{"n_layer": 12, "d_model": 128, "n_experts": 256, "experts_per_token": 4, "d_expert": 48, "d_shared_expert": 128, "activation": "quick_gelu", "moe_layers": [1, 3, 5, 7, 9, 11], "router_score": "sigmoid", "normalize_top_k": true, "routed_scale": 2.5, "balance_loss": 0.00987, "balance_bias": false, "init_std_router": 0.00782, "lr_router": 0.0039, "vocab_size": 8192, "norm": "rmsnorm", "norm_eps": 1e-05, "tie_embeddings": false, "optimizer": "soap_variant", "lr": 0.00465, "beta1": 0.95, "beta2": 0.99, "batch_tokens": 32768, "seq_len": 512, "train_tokens": 213700000, "steps": 6522, "dataset": "wikipedia_en"}
Below are experts of layer 5 (counted from 0) of a mixture-of-experts language model. Rows are named router (the router's row for the expert), up (a neuron's input weights, with its number) and show model dimensions 0-127. Each number is 128 + 24 x the weight over its row's rms, rounded and kept within 0 to 255. Numbers have three digits each.
After each expert's rows: "gets" lists some tokens that make up at least twice as much of what it gets as of all text. This comes from a sample of Wikipedia text that the model never trained on. Tokens count by the router's weight.

# expert 68
router:102102142153150103133153118098153153100128112104143114117153148117095106146153155099123102151162154145156136149154108157154155094137109150103143108146098151157156162156106102155112162097157152156156146143137156099156154105124133103152115151101110100115108154162160158096160101145120154128157154103155095156100106154104103110099107106156099112102095111148153160156112154154145146109104
up0:138102108074131120151105160134116078131107127123091136146096156170074143124091136150113083099115152115162164146143154145133155118121117128121119188117088119185132139116113144154143165161092092108107146145064109121131104101159112125107147106145164116139141121126145129127116156115099094110128162144119163143084124112083122138101127142104115112141158114141143113116155119133128142113166
gets: " |", ",", " and", ";", " of", " ("

# expert 170
router:103091145162145118126161105104162147104132122106143119131178154130110109143158165095126097155147144137147140147164116155159147114137111144130142101144091145163157156163114124157113156096149146159163161135144162113152161108126152111155125152105112096112124148143142157102158097146126159138149155096150099164097103155122094111098127087139099119108105113160143154149123160164135147074103
up0:137179130112106122119141091143111119147095100134143157108103152137113123119120159127120117102111142102122150156148124103098122135090115146120114192141085183102115119112110092124176073128141121120115095174115088134143115172156097166136092121147110131113168186148149185120104112126124119125136139145110169106135164150121137112120101140095099130141136114115130124136129107116113089141176
gets: " of", " his", "'", "\"", ",", " her"

# expert 72
router:109101149154149109126158104088154156105123117105135116113156157112104112144155156098133103150161149147160138151154116153153152118145106146125157106144101147151154155156107119155115153104146150156153184134171155110151156107118130106155124152096106099109117171162155169106155107152113155115165153099153104157111106153115101110098110104162103113097104111155146152156115154158142156105105
up0:126160067136119107137120136088151100138132140127108140127170135155147106134113113182077084094111125120117107140125101161116126095141119141118136154104160126115129149103127153095122151162131172086156118112162107100158124154117165123130198146079133144116121151096140102175141159103130168125131082102137130143109156128144112154158125121143147154133136123171112100133130168129118118127163
gets: "2", "1", "S", "==", "z", "k"

# expert 75
router:108101148155150107133156104078154154106127107106149115110151156111102110149154154099142104155153147145160141150155113152153153110148107145118141105147101146153153153156105110155112153105150148156153174131176154106151155106115135104154115154097105098111130163164156162106157105154114155122158155101152105156106105154106100107098110104157099110103101119152148153157114154158146148104107
up0:149136143134134115102165143150102119126126150157099098118119104096131148113081081149152118090095077131132136095130170122128136126168118143120145162143100124112121112122165106107118113108105134120151139107111122136099110107107101112127081140119156187146147094106130104155126164100138122138147139111148151162123161141124159139090117176094115159118126128075120130120095126190122073114088
gets: " A", "S", " G", " F", " W", " St"

# expert 174
router:096093142162146115119159109105159149103133120102146118127173150127111106143156162092129100158146143140153145147159115154157146113135111146127143099147092142162157156165113123157113155090150145158161162129147161115151162110126151106153122152103110095112122141146138160102159096144129161137149155099151098162092104152115095111099127082144097117105108114159144155148126162159133146080105
up0:176157111124134165141104133114126118150118101129131156095160112166120108118179125167146134117116132167109129148163148121100160147145106108160100133133146102138135151150187174125110150129110136154127163064119138119130156133125150126122188093145152111116126140130137096145148077165120155174147127161086114116096146129122119137142135147103083105113125110151115147108110125125110114178086
gets: " a", " the", " of", "'", "\"", " his"

# expert 73
router:111100149155149105130156112091155157105123113105139118117153158113101109146155156097134104153167145147163138152155113151153152114148107143120158105144102145151154154157108116154114152102143151157153175131169156109151158106116125104154122151094106098112120170163150165105152102158107155120163154100152105158106105151119100108097114105172102112106101112153146154151116155158139155107105
up0:119158120129176137142111141115117119126101081177165137142133119144107153103132126105121121135125069106111158152100123128109085120178172133104136138142142146164144122089135127096105101168093134109121116143151136098131126172098091117147152125143154146129121113133125132168108183094132113108133145119134129156101102150103137108163075134078131167162127114122113166157162168121126120100154
gets: " ", "\n", "S", "==", ")", "z"

# expert 87
router:113099153156146106123156115086155152104131122105137118120149162113101111146156158098138102146153146145157139146155112153154149106148107144115145103147099146162156153158109114158117153103147156158156179137141156114148158107116142104155138152097108099107123174174167169106155103152116156131146156101151107157107102152107097108097116110153099113098101112149144153153114156160142160106103
up0:177119168097143148105133182142167105129117171110087150110105110159110157132117110136158136097098128108152135121135117148108135118125114104135091166140150148119126163153113159099123130164089098148155135115133121122092142176115177158092118114129101124126144126112117059109141142137119120145103170116125105143173122116118104147132136151150164091141126162095100118116094133147165144148166
gets: "9", "0", "un", "a", "ia", "in"

# expert 131
router:120100144155152109134155119101154150102131131105133121121153157119099113143156164094134105146163138139158144147159114153154147110141110136120153103145098145185155152160115118156117148108149154158156170142145153110144162111120146107154130149099113093122122168190175169103157109137100156130151152095150104161113103146120097116095117113157098115082099119145145152146126156164135153107108
up0:153102138110156129147127131113116111144087101109156105171085133161170117132173121121137098169120108127118112126085098092145114125131073122120113171133127146129126113134149167175171124103095154156105114120128113129112097114167104119114118111124126126095119090167124132100089104156162121132152146167103137078137134124127138133134161136095116128123152136134140120158136115186128078092175
gets: " |", "y", "7", ";", ")", "6"

# expert 86
router:111101150154149105128153099091153153105129121107143116117150155112103112148153155098133103146162148149159142150154113152154154107146104143120145106149101146157153152156110111155117152102149157156154175127146153109150156107118144105153121152098107100110124170186168167107160102156115155119158154101153106156107105156110100107096112106156101113108101114152146152155112155159144151107104
up0:172143129128133110144086137143109136144144140140118172111116154156117135120125102148164124098133170152123144055116158122121122099112148168141073159134110132058127123100144116097172129149125120111108133160082155133111120168094155071134133117119160133121078096084126107165142144109137139168128124157128127105151139140108138141137111114148113151125099175120120133114114122159126136086125
gets: ",", "9", "8", ".", ")", ":"

# expert 169
router:101094147160148115120158111102160150102133121104144117129173156124109110147156160092126100159146149139148142150159113152159146115139110146134144100145092147164155154164112123157112153094148145158161159136151162113149158110121153106154126149104108096113123146151149156101157098148129161135148157098152102161101102157121095109100121085141096116103105115163148154153125161160136143077106
up0:158148125117097109127124150138136137110157128124162117126129103130140105141117110127083154124132132101112152120131120146137162060138112138107146125131094155124108123106120146097163066149120133120130145110096150157088087111087100100121128104166141172122174145078105083140122120132121091105144086108122148085122134133177126133109124122103151138158123116129065108160090131145145091087123
gets: "'", ",", " of", " and", " The", " Best"